{"num_hidden_layers": 13, "experts_per_token": 1, "balance_bias": true, "init_std_router": 0.0356, "vocab_size": 16384, "norm": "layernorm", "optimizer": "adamw", "max_grad_norm": 2.0, "max_seq_len": 768}
Below are experts of layer 10 (counted from 0) of a mixture-of-experts language model. Rows are named router (the router's row for the expert), gate (a neuron's input weights, with its number), up (a neuron's input weights, with its number), down (a neuron's output weights, with its number) and show model dimensions 0-63. Each number is 128 + 32 x the weight over its row's rms, rounded and kept within 0 to 255.
Before each expert's rows: a language model's description of what the expert responds to. This comes from a sample of Wikipedia text that the model never trained on.

# expert 15
Common prepositions
router [ 48  97 110 145 103  95 123 125  88 127 132 139  93  85 114 137  88  91 133 150 216 142 124 147 124 124 117  92 120 177 124 179 105 104 145 124 159 126  95 100  85 134  94  82 118 118  41 153 118  93 130  83 149 120 165 133 145 127 137 172  93 144 160  72]
gate1 [106 183 148 104 162 137 175 127 125 124 121 128 132  72 197 195 112 133  87  97 145  76 111 167 115 156 209 163 152 126 170 150  87 133  89 112 190  85 118  67 167 108 124  99 134 135  89 114 146 146 195 101 117  48 121 179 127 125  95 168 108 138 164 118]
up1 [118 132 127 158 133 107 102 107 163 144  88 136  69 111  94 121 100  51 136 158 141 131 109 185 100 123  97 156 151 161 100  79 159 107 118  72  59 159 143 158 146 156  85 112 122 152 165 168 190 149 103 147 141  63 123 147 150 168 114 110 189 121 180 115]
down1 [154 138 185 137  74 116 142 136 109 100 141 104 143 159 115 170 145 228 148 123 148 129 110  67  84 152 151 122  79  66  96 144 147 106 125 162 162 104 124 109 188 105 128 127  73  64 106 167 145 126 152 141  96 110 220 132 130 131 168 133  87 123 144 117]
gate2 [ 94 214 142 136 154  94 156 104  66 157 119 111  94 165  99 173 147 136  96 117 140 106 154 124 147 164 100 155 131 117  80 113 140  66 124  76  67 112  98  83 133  71 169  90 110 153 150  92  96 158 103 105 102 121 104 114 146 116 129  84 133 160 100 110]
up2 [176 177  93 190  59 111 120 159 140 132 128 123 116 112 134 128  99 118  97 168 137 170 108 167 124 153  46 128 111 115 187 124 152  88 101 105  89  62 120 141 141 136 149 134 141 140 175 110 165 130 115 111 214 168  94 197 101 147 108  83 160  67 117 126]
down2 [156 161 128 141 109 120 133  37 170  88  74  92 109 153 188  81  96 148 125  56 112 107 160 132 163  86 140 116 120  72 177 133  93 163 164 137 123 122 138 135 128 125  87 137 126  93 141  91 105 157 143 125 124  83 143 158  84 118 153 156 112 159 134 198]
gate3 [127 133 121 163 118 172 113 126 116  87  72 116 154 126  99 153 105 137 151  72 119 139  97  84 101 142 152 145 103 114 190  94 133 109 193 122 105  82 107  94 122 106  92  84 103  49  97 128 127 119 157 104 159 100  86 109  97  77 164 126 133 150 158  98]
up3 [146 155 142 104 111 122 170 129 119 161  88 139 213 105 172 123 174 143 108 175 133 180 119 121 105 128 133 182 137 144  71 157 101 137  98 167 144 158 133 132  64 152 162 157 162 196 123  91 131 105  62 201 129 128 127 116 228 128 111 168 127 110 140 152]
down3 [ 99 145 126 138 138 110 122 137  78 165 144 104 136 134 153 126 121 110 154 149 175 184 152 175 103  93 132 125  85 156 118 123 222  88 161 105 138  70 122 123 130 142 158 165 131  62 179 133 140  97 103 149 113 174 179  89  94 178 127 136 106 128 152 104]
gate4 [101 101 128  95 156 135 102 134  95 163 125  67 117 136  78 121 120 143 114 140 100 138 126 155 127 165 119 123  76 121 138 150 150 108 106  67  67 126 189 130 157  95 142 153 115 175 168 130 111 152 165 127 147 162 198 130  60 123 110  95 148 112 161 161]
up4 [120 183 139  52 103 110  92 152 103 153 131 118 133 162 134 139 109 107 101 137 100  85  98 129 144 136 117 134 112 114 165 157 139 117 134 117  71  66 136 129 172 160 126 132 120 129 144 147 111 118 147 107  88 111 121 139 119 202 123  49 148 162  83 145]
down4 [ 84 168 136 176 152 107 109  86 130 147 169 174 135 111 146 169  98 107 118 132 189 164 172 140 172 105 119  84 138  79 175 155 144 161 111 152 111  76 132 116  83 161  93 105 136  67  64 174 143 119 112 152 154 131 114 175 118 106 144  95 106 148 117 160]
gate5 [114 143 141 153 101  93 152  88 153 143 144 130  78 171 141 111 102 110 156 128 140 116 138  90 122 102  94  82  95 112 125  96 138  98 150 130  71 147 140 131 126 175  81  96 124  99 118 139  99  67 148 119  52  38  85  89 108 133 142 125 122 177 126 117]
up5 [165 159 119 101 147 175 104 115 105 121 153 145 142 125 131 140 195 198 120  69 110 157 122 124 108 128 153  99 138 104 154 167 136 142 125 142 136  96 155 138 119  83 139 143 159 179 169  62 110  96  86 110 157 190 115 187 100 100 154 141 113  96 117 123]
down5 [126 145  94  96 106 140 105 170  76 108 123 170 158  41 138 128 121 165 107 125 109 132  90 145  90 136 169 141 148  99 119 119 147 143 163 193 103 133 181 103 128 100 132 210 121 123 136  78 107 142 152 143 143 129  91 116 123 120 124 145 134 147  93 156]
gate6 [139 157 119 115 132 125 162  76 188  94 155 177 180 146 116 135 114 134 145 135 112  55 101 142  84  78  96  91 161  96 140 117 144 157 148  67 165 171 114 107  57 116 137 110 174 133 155  86  85 153 148 247 107 136  84 149 118 116 136  97 133 156  38 149]
up6 [107 167 172 150 113 149 152 134  88 176 123 134 103 128 140 105 124 194 102 125 140 206 129 143 176  87 138 145 103 121  88 113 115 126  87  93 111 142 142 176 162  92  98  91   9 135  89 170 144 189 111 118  64  89 165 167 119 120 132  93  98  85 104  98]
down6 [133 154 187  67 163  84  87 165 161 109 142 117 166 128 107 148 167 169 110 112 138 108 142 155 194  89 120 155 220 108 151 170 163 189 163 119 120 116 130 128 177 192 106 102 107 152 129 134 115 140 134 128 118 153 113 145  65 130  38 118 137  80 161 166]
gate7 [128 149 114 181  85 124  89 176 144 125 129 146 124 154 193 159 166 144 102 168 145  94  95  69 148 130 141 156  66 118 130 143 112 115 103 124 155  99 108 116 119 106 131 150 220 115 114 139 149 145 105  89  90 148 126 110 152  65 116 136 131 127 149 126]
up7 [154 108 126 128 175 134 108  85 135 144  97 165  80 130 142 113 146 143 117 160 115 130  87 106 153 126  65 135 152 118  77 150 147 110 118 126 159 208 182 134 136 142  97 155 130 105  89 157 178 186 140 150 105 128 124  93 122 122 136 136 114  99 135 157]
down7 [ 74 140 145 117 153 143 167 140 110 148 144 104 113  81 182 178 119 152 117 126 146 107  86 157  87 108 100 114 115 127 142 122 124 136 185 130 135 139 112  54 170  65  85 214  94 165 149 115 118 134 198 109 119 113 131  96 135 117 145 139 141 177 124 152]
gate8 [110 153  68  95 163 107 135 160 114 159 151 142 142 129 138 126 136 126 115 134 151  94 100 186 105 133 147 128  88 106  39 136 109  56 143 134 117  66 167 116 104 173 164 120  94 150 105 122  72 113 148 117 145 137 149 121 160 125 137 147 128 123 159  89]
up8 [132  59  90  61 127 131 187  87  64 127 130 111  65  88 129 131  93 131 135 145 121  71 100 147 106 169 153 178 101 123 117 121 112  85 200 166 105  87 151 132 152 120  97 130  66 124  62 116 184 111 126 159  87  83 111 169 116 143 156 152 123 129 190 117]
down8 [120 164 209 148 121 166 146 183 193 193 119 154 128 167 126 146 141 128 117  89 129 150 183 104 138 141  80 130 168 191 101 161  79  83 143 108 151 147 159  87 122 106 164 112 202 167  60 227  92  76 110 119 111  83 142 144 139 111 122 117 199 172 149 138]
gate9 [156 107 137 142 115 152 128 154 109 163 163 138  99 140  95 141 155 106 107 103 132  99  60  84 134  95 132 163 121 115 149 118 124  93 147 177  70 121 144 119 144 179 149  95 179 118 167   6 142 126 146 124 113  60 121  83 135 167 107 144 147 195 109 109]
up9 [122  73 123  98 138 142 150 153 154 153 204 110 134 128  94 138 109  90 138 101 147 140 133  54 113 102 145 161 129 168  78 143 128 112 146 128 112  82 124 114 151 203  98 131 103 150 157  73 147 124 153  99 148  88 143 140 141 138 155 211 157 148 184 120]
down9 [169 119 140  81 200 152  86 150 164 125  68 159 136 159  89 113 167 188 165  89  99 114 132 131 149 147 109 106 155 123 108 126 127 132  70 114  77 103 178  80 156 115 116 118 138 155 148 187 120 148 113 141 103 132 190 111 128 124 119 137 123 124 171  77]
gate10 [148 122 124 181 176 152 145  86 125 172 106 107 102 138 126 169 169 140  87 102 108 124 158 131 103 161  93 118 157  91  91  96 103  94 153 129 175  74 145 107  64 116 157 123 150 151 101 101 100 118 181 224  80 121 146 171 145 148 142  92 105 149 216 113]
up10 [ 81 134 147 197 133 145  95 103 125 161  94 168  97 137 137 105 125 155  78 174 134 166 130 126  96 180 101 170 112 136 135 113 117 120 113  94 202 148 125 131 153 130 196 125 158 114 101 105 135 166 137  95 143 106  77 115 158 136  62  88 116 129 142 116]
down10 [105 114 113 101  97 113 157 122 111 128  77 174 140 132  85 145  61 111  16 141 141 128 134 154 194 149  81 160 170 203 153 105 131 146 173 119 134 125  94 172 114  95 169 144 121  62 122 166 124 113 104 165 180 175 170 124 108 185 136 117 199 167  85 123]
gate11 [121 158 122 128 101  91 135 148 131 121 110 164 173 117 149 124 154 100 154 135 102  81 123 137 121 155 156 191 149  64  96 143  86 123 173  96 143 140 128 158  74 111  77 123 116  84 142 234  98 136 180 175 105 142 157  83 136  95 174  95 173 113  98 100]
up11 [147 123 114  74 155 197 188 163 114 128 183  83  85 129  91  99 127 120 106 114 121 189 128 115 212  77 112  68 172 142 116  95 154 141  86 137 115 126  77 120 143 152 166 155 135 191 119 119 123  91  92  85 167 163 130 147  89 136 139 178 130 165 175 143]
down11 [ 93 170 116 124 129 120 179 132  89 114 164 139 103 114 120 161 139  93 123  89  92 210 123  67 141 122 107 166 177  78 130 177  99 168 116 135 156 135 107  92  80 153 119 146 166 148 126 154 193 103 145 176 175 156 157 112 108 100 124 148 133 158 149 124]

# expert 6
Numbers in tables
router [ 76 114 155 153 121 143 167 124 144 143  38 116 102 143 136 128 167 136  69  87 154 156 136 118 110  91 120 116 165 148 137 118 111 163  84 133  57 108 177  75 114 119 143 136 146  95 124 148 176  83 133 172 114 152 138 108  82 124 166 220  67 101 114 110]
gate12 [143 138 131 109 139 147 142  93 134 154 171 117 206 133  75 246 116 112 116 158 134 161 115 119 119 129 149 173 164 115  96 196 124 144  97 101 101 140 144 131 131 114 150  70 142  95 152 159 111 121 149 134 126 136 119 146 133 169 127  86  87  77  70  32]
up12 [ 90 111 129 144 131  92  84 127 133 118 121 106 102 156 164 108 119  57 152 102 133 171 132 113 128 174 135  33 170 113 156 104 105 128 133 151 130 150 116  89 156 166 132 138 143 139 109 133 189 128 156 145 141  80 138 112 163 107 112 163 148 107 153  81]
down12 [118 117 151 146  72 135 127 116 101 132 118 102 135 141 171  89 165 145  80  96  96 134 151 119  89 132 156 130 112 114 105 142 106 196 125 131 186 111 171 148 131 128  58 176 158  73 130  83 152 146 167 136  55 135 173 134 154 141 119 137 117 171 109 149]
gate13 [104 128 130  64 144 116 156  90 174 117 155 143 134  62 165 154 114 150 158 131 133  78 124 142 110 125 126 201 139 136  57  68 146 107 168 127 110 143 106 155 140  98  84 128  79 140 143 105 130  93 154 151 139  48 133 159 166 153 181  63 171 139 159 112]
up13 [116 110 146  94 106 135 168  85 193  90 143 113  92  50 158 112 141 156 187 159 125 109 108  78 117 109 118 119 133 105  76  51 154 107 146 153  99 123 137 134 152 109  57 140 139 147 155  94 133 111 171 152 107  81 162 133 134 140 182 105 133 108  94 100]
down13 [103 140 147 133 138 139 164 136 139 151 122  92  91  98 128 163 147  88 151 164 179  81 120 130 153 113 112  96 107 131 146 126  83 123 107 144  72 123 186 129 186  65 103 120 140 149 106 156 154 133  67  99 160 130 133 111  64 152 165  89 107  84 118  96]
gate14 [164 110 121 104 160 147 156  98 132 123 141 172  90 131 142 157 138 133 139  98 124 149 133  35 197 114 148 126 145 150 189 141 108 148 141  85 136 153 134  92 141  91 151 169 170  49 105  45 148 148 120 162 133  92 138 159 122 124 137 156 154 125 137 180]
up14 [ 91 125 132 144 137 164 154 146 145 137 128 109 117  92 131 107 157  78  81 171 108 155 104  78 125 133 124 173 152 114 128 162 144  99 111  95  66 109 137 125 102 143  99 143 170 168 160 125 123 126 172  89  81 158 155 126  52 121 108 118 107 109  71  72]
down14 [134  71 128 147 103 181 129 144 168 117 139 128 112  69 109 105 120 116  91 106 149 136  85 182 133 196 130 143 145 103 146 153 175  96 108  81  98 177 103 172 106 104  84 122 119 116 141 147  89 117 159 140 102 126 111  49 134 164  75 196 188  79 167 149]
gate15 [113 112 150 128 131 105  80 146 184 131 135 180 115 111  93 108 147 112 161 156 109 157 139  86 135 200 121 158 147 169 152 130  74 150 164 101 171 208 119 115 115 165 115 179 136  90  93 145  70  69 116 125 117 119 125 139  98 163  84 128 133 103 117 133]
up15 [138 127 175 166 138 142  59 112 161 126 115 184 109 115 133 126 144 143 142 137 126 175 151  88  98 162 125 142 178 148 161 177  61 151 133 120 155 176 148 107 143 155 119 164 166 107 105 181  52  74 129 158 127  83 134 129 139 165  89 112  99  87 115 121]
down15 [138 130 170 200 100 115 109  97 110  69 190 104 166 170 127 105 167 155 106 107 188 128 119 146 123 103 100 135  74  83 139  93 129 137  74 116 149  87 108 159 151 133 123 126 188 115 131 150 122 197 100 132 146 139 116 118 158 110  85 137 107 143 111 174]
gate16 [126 177 137 112 154 154 130  93 114  87  92 140 149 135 103 110 109 142 106  98 151 120 114 122 140 135 115 136  28 167  99 105  77 127 108 207 152 126 134 105 100  89 121 166 101 189 150 151  93 150 162  72 204 161 118 163 112 172 150 123 135 165 146 117]
up16 [171  90 154 110 120 160  90  82 130 147 160 148 108 120 170 186 106 158 112 154  96 151 169 105 102 101 158 227 206 101 108 108 148 124 156  19 140 153 115 161 111 169  86 113 194 128 107 111 147  69  93 207 165 113 133 112 165 129 105 106 141 110  75 138]
down16 [122  99 121  95 167  96  80 102 137 105 105 195 148 153 168 151 139  81 133 172 114  97 125 148  73 120 168 181 173  65 124 122 115 133 150  86  94 109  63  90 158 184 136 126 143  81  84 130 160 134  70 149 101  99 110 155 150 164 116 121 184 134 134  96]
gate17 [ 71 103 119 124 155 145  68 120 123 101 156 145 134 147 112 152  93 122 199 154 133 122 146 118  83 151  52 130 129 135 122 151 133  97 118 174  92 156 134  76 163 139 101  97 146  65 131 215 117 156 114  96 143 110 176 190 148 100 111 125 142 155 145  87]
up17 [104 116 137 102 146 121 169 160 196 158 132 141 131 173  88 169 140 103 124 124 128 177 140 136 168  94 138 111 106 164 106 115 119 112  98  88 130 129 111 125 135 139 148  64 118 107 138 103 163 106  57 156 129 188 127 147 138 108 139 145 133 147 117 129]
down17 [165 150 145 136 114 114 146 151 109 129 148  99 169  97 194 137 109  75 171  70 117 106 132 139 176 122 140 102  80 117 155 143 171 111 142 122 137 155  98 103 121  89 136 179 108 165 152 164 129  72 130  98 144 183 146 129 144 145 125 119 194 180  85  97]
gate18 [137 145 149 160 118 111 134  93 101 106 124 164 166 139  92 135 137 189 171 144 128 117 101 147 105 108 130 127 104  83 133 110 135 119 108  65 120 133 117  97 153 135 114 151 178 116 139 142 119 115 145 165 103  49 136 118 128 127 149  37 142 153 104 151]
up18 [198 131 166 138  92 117 145  89 110 155 119 122 129 151  82 146 147 176 116 111 142 156 100 167 105  66 178 108 105 127 126 105 148 132 100  77 109 126 174 120 149 122 154  92 163 133 116 146 152 129 116 167 130 109 133 124 120 133 141  47 143 137  97 132]
down18 [151 141 123 126  98  99 192 121  85 165 164  85  99 155 121  85 130 161  94 143 189 139 149 141 144 150 164 161 124 178 152  88 176 158 103 151 151 135  70 136 116 184 115 144 153  90 175 123 125 144 150 154 164 160 127 101 156 108  86  93 151 145 116 117]
gate19 [ 88 143 133 112 147 154 162 182 142  94 137 106 145 177 109  68 171 123 131 134 131 155  72 134 201 140 125 111 155 106  79  99 157 137 139 146 106 128 101 157 121 117 122 118 116 132 115  53  95 151 106  59  88 104 158 137  87 107 132 115 145 142 140 111]
up19 [ 33 167  97 186 167 155 134 181 121 121 123 108 112 162 150  82 149 144 107 115 171 156  67 127 125 163 111  55 148 101 143  98 108 129 120 154 117 106 117 147 149 131 110 141 117 168  97  57 111 143  89  89  83  98 140 114 106  71 122 136  86 139 107 133]
down19 [155 130  33 169 103 112 144 141  97 152 160  94  93 121 129 135 117 182  91 187 180 127 130  95 196 103 185 113  90 105 113  54 121 132 117 175 120 128 100  72 188 103 140 139 115 110 101 149 187 105 144 158 147 124 107 103 138  95 178 111 109  68 135 125]
gate20 [ 71  84 179 172 124 103  89 174 173 138 127 162 168 148 162  94 139 163 176 167 113  80 128 162  70 105  91  79 164 106 122 157 165  93  83 117  96 126 159 147 143 132 148 130 174 152 199 141 110 134 120 174 153  96 152 116  92 193 125 123 170 147  91 101]
up20 [136 149  71 145 123 157  89  94 163 143 130 107 124 119 129 190 166  92 113 174 140 165 113 102 161 142 191 105 110  86 119 155 101 145 131 107 128 131 129  85 127 168 116 125 123 154 117 162 124 148 187 141 131 105 114 147 178  87 136 130 100 142 149  97]
down20 [112 155 149 118 129 124 133 149 130 148 126  94 147 126   0 137 150 112 117 124  77 197 129 114 173 161 165 142 146 108  73 116 167 136 169  58 177 150 102 184  35 149 124 126 158 104 120 117 115  83 166 121 133 160 136  83 108 152  63  89 145 134 140 161]
gate21 [109  78 172 101 144 138 121  84 113 106 148 206 174 129  75 185 134 141 179 180 137 118 104 167 236 136 117 192 150  92  93 129 195 142 107  91  85 154  92 135 125 125 144  45 152 148 183 164  96 130  49 150 162 127 125 122 176 153  96  72 186 134 133 146]
up21 [127 101 140 153 157 138 164 172 152 135 139 149  96 135 151  93 132  93 127  70 116 157 116 114  61 123 144  79 168 136 102  96 104 103 144 129 126 123 121  98 163 145 158 145 120 147 255 131 164 120 201 149 121  93  75 145  75 138 145 182  78 140 113 119]
down21 [129 173 132 117 123  42  82 107 110 162  97 105 109 125 105 119 192 133  96  97  54 166 150 101  86 145 169 149 186 113 176 118 119 145 158  84 126 101 128 171  72 133 126  95 138  87 110  87 162 128 135 105 110 178 142 102 137 165 103 109 108 148 137 186]
gate22 [147  91 149 151 152 117 103 137 177 163 110 158 173 113 113 139 158 143 126 104 120 109 135 128  69 110 121 173 115 125  98 148 163 138  82  93 131 167 148 106 106 111  80 169 162 128 167 113 103 149 119 147  91 128  82 126 200 101 116 105 112 109 108 168]
up22 [ 97 164 108 140 132 124  95 134 109 144 106 154 168  85 152 197 111 157  96 136 151 122 153 123 108 159  72 160  85 113  67 140 114 127  88 102 110 171 135  88 109 143  72 153 140 154 166 138 115 165 190 182 177 125 155 107 189  78 102 108 124 121 149  99]
down22 [100 127 135 122 108  76 141 121 123 108 111 146 143 122 159 138 103  84 159 123 130 151 113 185 130  98 118 111 112 174 167 137 145 133 134 200 134 162  91 139  92 187 168  99 130 117 130 177 149 130  83 129  95 145  96 106 123 123  85 111 179 149 102 131]

# expert 3
Closing punctuation, table separators
router [102 145  95 139  98 129 114 176 144 141  55 118 122 162 126 119 151 164  87 114 162 133 167 132 148 123 126 145 108 176 146 175 157 117 103 150 106 103 150 107 122  47 152 127 128 173  97 142 163 151 136 138 101  85 186 110 124 180 102 153 189 167 140 116]
gate1 [109 195  90 153  89  84 109 119  93 179 107 121 152 143  96 130 141 138  87 158 125 143  95 135 145 154 101 118 108 119 111 155 178 138 140 128 129  95 165 124  81 125 132 179 103 152 152 115  83 139 156  79 104  92  87 129 137 120 120 176 169 135  86 136]
up1 [120 142 124 141 135 123  85 142  58 150 160  85 155 120 109 129 183  87 121  83 105 165  99 108 143 147 133 137 129 111 165 138 168 147 116 137  87 114 159 127  91 164  95 148 160 180 123 133 125 149 131  96 100 103 102 117 114  59  65 102 196 133 146  86]
down1 [155 156 108 131 130 129 169 108 198 106 126 114 170 120 144 151 155  85 156 137 136 114 103 162  84 111 135 170 142 108 118  67 138 177  91 122 142  57 127 163 117 160  37 128 174 126 102  70 119  83 122 159 182 136 142 107 172  84 187 106 145 162  65 131]
gate2 [141 100 145 116 145 111  78 202 167 127  84 111 131 153 139 101 108  92 101 124 137 126 116 128 115 187  89  75 159 126 111 115 131 104 141 153 113 170 120 116 135 113 103 148 182 126 133 161 182 130  92 116 119 171 131 101  78 113 163 212 188 165 141 138]
up2 [186  77 114 125 151  94  62 142 108 180 172 112 137  97 112 159 100 106 149 147 139 159 184  95 179 113 149 121 112 129 139 114 135  77 135 142  75 104 125  47 139 108 204 154 186 118 110 166 181 137 105 142 145 127 133 141 148 128 119 119 196 155  38 110]
down2 [ 98 150 122 125 105  72 102 193 104 187 149 166 136 156 120  74 107 147 145 124 135 109 161 137 122 114 148 114 124  81 139  96 136  49 113 142 165 178 101 152 127 157 112 131 116 111 133 152 133 100 136 174 119 134 127 109 143  90 134 116 157 130 155 144]
gate3 [188 120 180 136 165 140 164  76  81 135 138 145  95 231  66 129 115 118 112 151 129  92 128 130 191 128  74 148 200 132  97 150 126 125 153 113  75 116 121 151 153 177  93 134  88 170  91 150 148 129  76  71 107  99 166 124  74 145 115 162 219  93 147 110]
up3 [ 90 113  77 120 191 132 136 153  70 157 201 171 140 155 140  96 132 163 125 139 159 121 128 106  92  92 114 156 130 121  77 161  93 127 147 151 136 131 137 106 166 145 186 139 102 108 115 149 175 106 147 111 123  89 183 122 130 101 161 143 127 112 114 147]
down3 [152  63 133 102 198 116  60 146 127 151 146 152 124 137 106 128 114 122 191 148  87 144  93 160 112 117  98 116  82  86 107 166 135 225 148 145  94 101 105 154  99  92 121 130 185 135 112  46 163 112 121 108 102 138 111 141 155 134 123 100 160 121 180 157]
gate4 [147 188 126 133 163 104  62  96 144 146 156 154 107 103  98 139 147 156 133 145 117 130 174 115 147 132  62  87 114 100  75 164 115 107 143 119 133 167 155  61 131 122 181 139  82  67 138 141 158 141 162 151 119  98 122 178 139 169 136  89 103  95 115 128]
up4 [164 130  96 177 156 115 104 137 126 153  71 147  89 140 175 115 150 138 145 146 117  65 162 104 139 140 110  82 118 100  71 177 179 153 128 112 137 128 130 143  97 139 124 230 128 161 115  95  99  76 161 165 138 122 135 109 141  81 168   0 132 123  85 138]
down4 [145 134 127 204  92 172 118 163 167 122 173 139  79 123 192 120 175 130 162 181 150 167 122 101 131 121 138 149  95 143  85 198 111 131 124 122 196  81 129 146 138 141  73 153 149 101  64 144 150 158 164 104  67  86 138 110 122 141 178 146 121  67 119 168]
gate5 [166 165 131 162 129  84  98 128 158 154 141  97 156 173 156  94 172 106 159 154  88 164 148  92 132  89 150 108  86 168 118 154 112 131 133 163 100 101 137 116 170 105  41 158  95 103 124 118 139 155 118 113 116 125 128 168 160 146 145 120 178 130 159 163]
up5 [101 150 112 127 148 105 178 111 124 168 135 115 109 121 142 160 158 144 126 118 113 143 102 142  80 132 133 188 134 122 121 106 106 154 127 124 198 141 134 109 139 118  96 134 119 163 211  72 134 115 169 166 119 135 122 142 147  84 121 120 125 120 179 111]
down5 [150 185 124  95 119 140 122  55 115  74 170 172 111 122 179  83 118  54 151 160 130 167 110  95 158 162  97  73 139  98 175 137 175 177 104  97  89 153 135 117 104 202 131  77 160 133 155 115 122  95 196 152 133 185 205 126 146 113 111 168 133 135  97 145]
gate6 [154 161 134 129 169 117  62  79 207 111 140 179 202 135 164 124 208 113 156 149 125 134 141 166 125  81 126 126 161 100  89 169  37  91 138 162 109  74 161 119 172 137 168  77 109 103 140 109 127 108 115 111 140  93 132 109  81 177 181 128 107 166 112  66]
up6 [139 172 109 151 145 157  57 119 144 140 146 153 124 180 147 122 164 139 141 156 167 129 132 144 162  78 132 151 144 154 128 155 124 133 115 177 144 139 170  94 173  99 170  65 159  92 132 179 115 129 116 110 126 122 141 104 120 152 201 129 124 151 140 131]
down6 [102 135 112 159 152 109 165 117  75 165 120  86 136 156 107 146  98 182 128  73 103  92  70 118 132 151 104 101  71 149 179 140  96  95 103 116  82 150 136 133  81 136 140  95 157 120 129 101 143  90 145 117 142  71 110  82 108 117 103 147 115 187 178  87]
gate7 [ 92 173 163 121  80  58 105  89 150 136 162 177 127 108 154 151 193 132 153 148 109 139 116 142 141 187 131 134 118 106 114 183 149 122 127 101 153 161 131 125 108 118 161 181 162 105 126 106  72 119 103 132 150 191 117 130 146 106 150 126 133 144 174 121]
up7 [142 108 180 110 109 139 109  94 133 109 151 184 169  69  69 116 133 181 145 104 104 144 130 136 179 133  87  62 101 112 161 181 142 155 131 136  99 160  97  74 127 105 186 105 105 113 165 120  99 172 119 164 150 109 116 118 111 136 143 148 150  83 141  89]
down7 [183 170 150  91 103 111 128 150  99 188 127  94 155 156  65 161 168 134 133 154  62 166 196  94 114  99 117 142 186 100 156 139 120  98 110 201 121  98 157 116 108 122 129 111 160 119 108 165 152 156  57 125  93 130 124 142  96 122 180 162 119  75 153 111]
gate8 [154 124 125 113 123 121  76  97 146 100 118 111 108 168 166 128 120 146 144 153 163 113 144  50 154 101 117 168 150 134 129 118 170 150 126 153 132 140 137 179 164 113 181 159 146  81  99 156 129 102  97 132 109 144  89 121 112 131 174 115  94 121 131 100]
up8 [117  81 109 143 159 147  87 100 163 110 143 130 111 128 175 136 127 152 136 135 173 122  56  60 177 151  81 149 107 122  87 104 118 103  63 183 139 212 119 176 191  93 138  99 123  96  93 127 138 112 127 177 129 127 115  98  71 117 145 150 124 174 155 116]
down8 [ 91 154 126  87 137 129 116  61 141 150 168 114  83 135 108  96 174  87  88 114 112 134  86  99 159 128 152 132 124 106 124 111 202 202 100 169 156  86 136 144 112 179  84 156 129 136 120 132  90 149 219 152 120 157 127  76 117 127 175  93 157 173 137 137]
gate9 [135 144 100 161 134 139  72 183 154 169 127  94 165 126 132 103 128 161 109 141 123  75 166  73  91 145 157 149  91 164 101 182 119 116 143 184 190 156 134 165 191 104 117 167 141 107 116 106 162 128 109  68 182 111  83 158 142 153  50 116 113 105 129 143]
up9 [136 131  96 122 145 131 106 155 151 117 122 109 192 161 161  74 133 144 160 170 150  83 134  49 112 108 169 107  86 122  68 160 120 126 169 153 138  61 132 148 131 121 120 126 129 160 135 164  82 138 126  67 100 122  97 139 168 107 114 122 106 176 122  94]
down9 [133 144 147 189 129  71 122 131 174 152 106 101  86 108 162 157 159 159 112 115  87 143 151 140  99 111 128 122 137 118 156 122 142 135  96  52 134 144 117 180 207 137  89 128 196  96 125 102 155 145 124 199 126  99 175 146 160 128 105 119 167  78 130 141]
gate10 [162 134 148 146 138 101 178 125  88 112 114 154 174 117  68 100 101 136 131 110  50 153 165 175  71 108 163 156 134 118 111 131  84 119 147  98 143  85  89 157 146 104 138 141 126  45 105 118 112 119  65 126 111 128 142 199 141  94  94 154 132 113 150 211]
up10 [155 179 184 135 153 132 183 117 116 195 129 175 163 130  89 140  96 185 224 121 131 149 139 129 113  84 145 163 136 162 129 106  95 112 121  70  86  90 130 113 154 128 157 121 172  97 122 168  86  89   0 137 120 126 145 161 155 155 102 154 177 113 157 166]
down10 [132 144 110 159 137 182 109 120 125  82 154 142 136 133 147 120  86  75  70 153 181 106 106 157 178 144 120 135 147 136 120 135 149 142 106 107  99 132 159 132 106 111  64 169 170  50 133 125 121 122 179  71 101 133 120 162 125  81 143 153 126  67 138 115]
gate11 [ 92 144  58  85 107 121  96 176 145  93  71 120 125 116 134 100 129 105 121 135 112 129  56 171  55 227 134 218  87 102  95 138  97  43 180 106 124 133  70 205 119 124 135 143  81 106 153 148 148 188 191  79 153 124 111 175  99 149 112 138 129 101 124 149]
up11 [ 79 104 155 173 230 150 160 103 120 119 216 182 139 116 166 100  91 118 148 147 128 144 177 113 204  40  91  97 165 115 120 101 154 146 128 118 135 171 134 189 101 129 116 135 166 146 139 117 140  96  96 138 125 168 128 160 128  88 164 144 143 139 127 102]
down11 [ 92 162 111 129 166 118 110  61 156 185 107 161 133 124 149 125  83 105 113  81 133 181 105 158 123  90 131 125 137 178 139 125  97 105 119 108 144 175  86 135  89  62 162 113 113 153 130 132 166 151  77 157 158 150 105 163  82 114 144 133 132 111 100 162]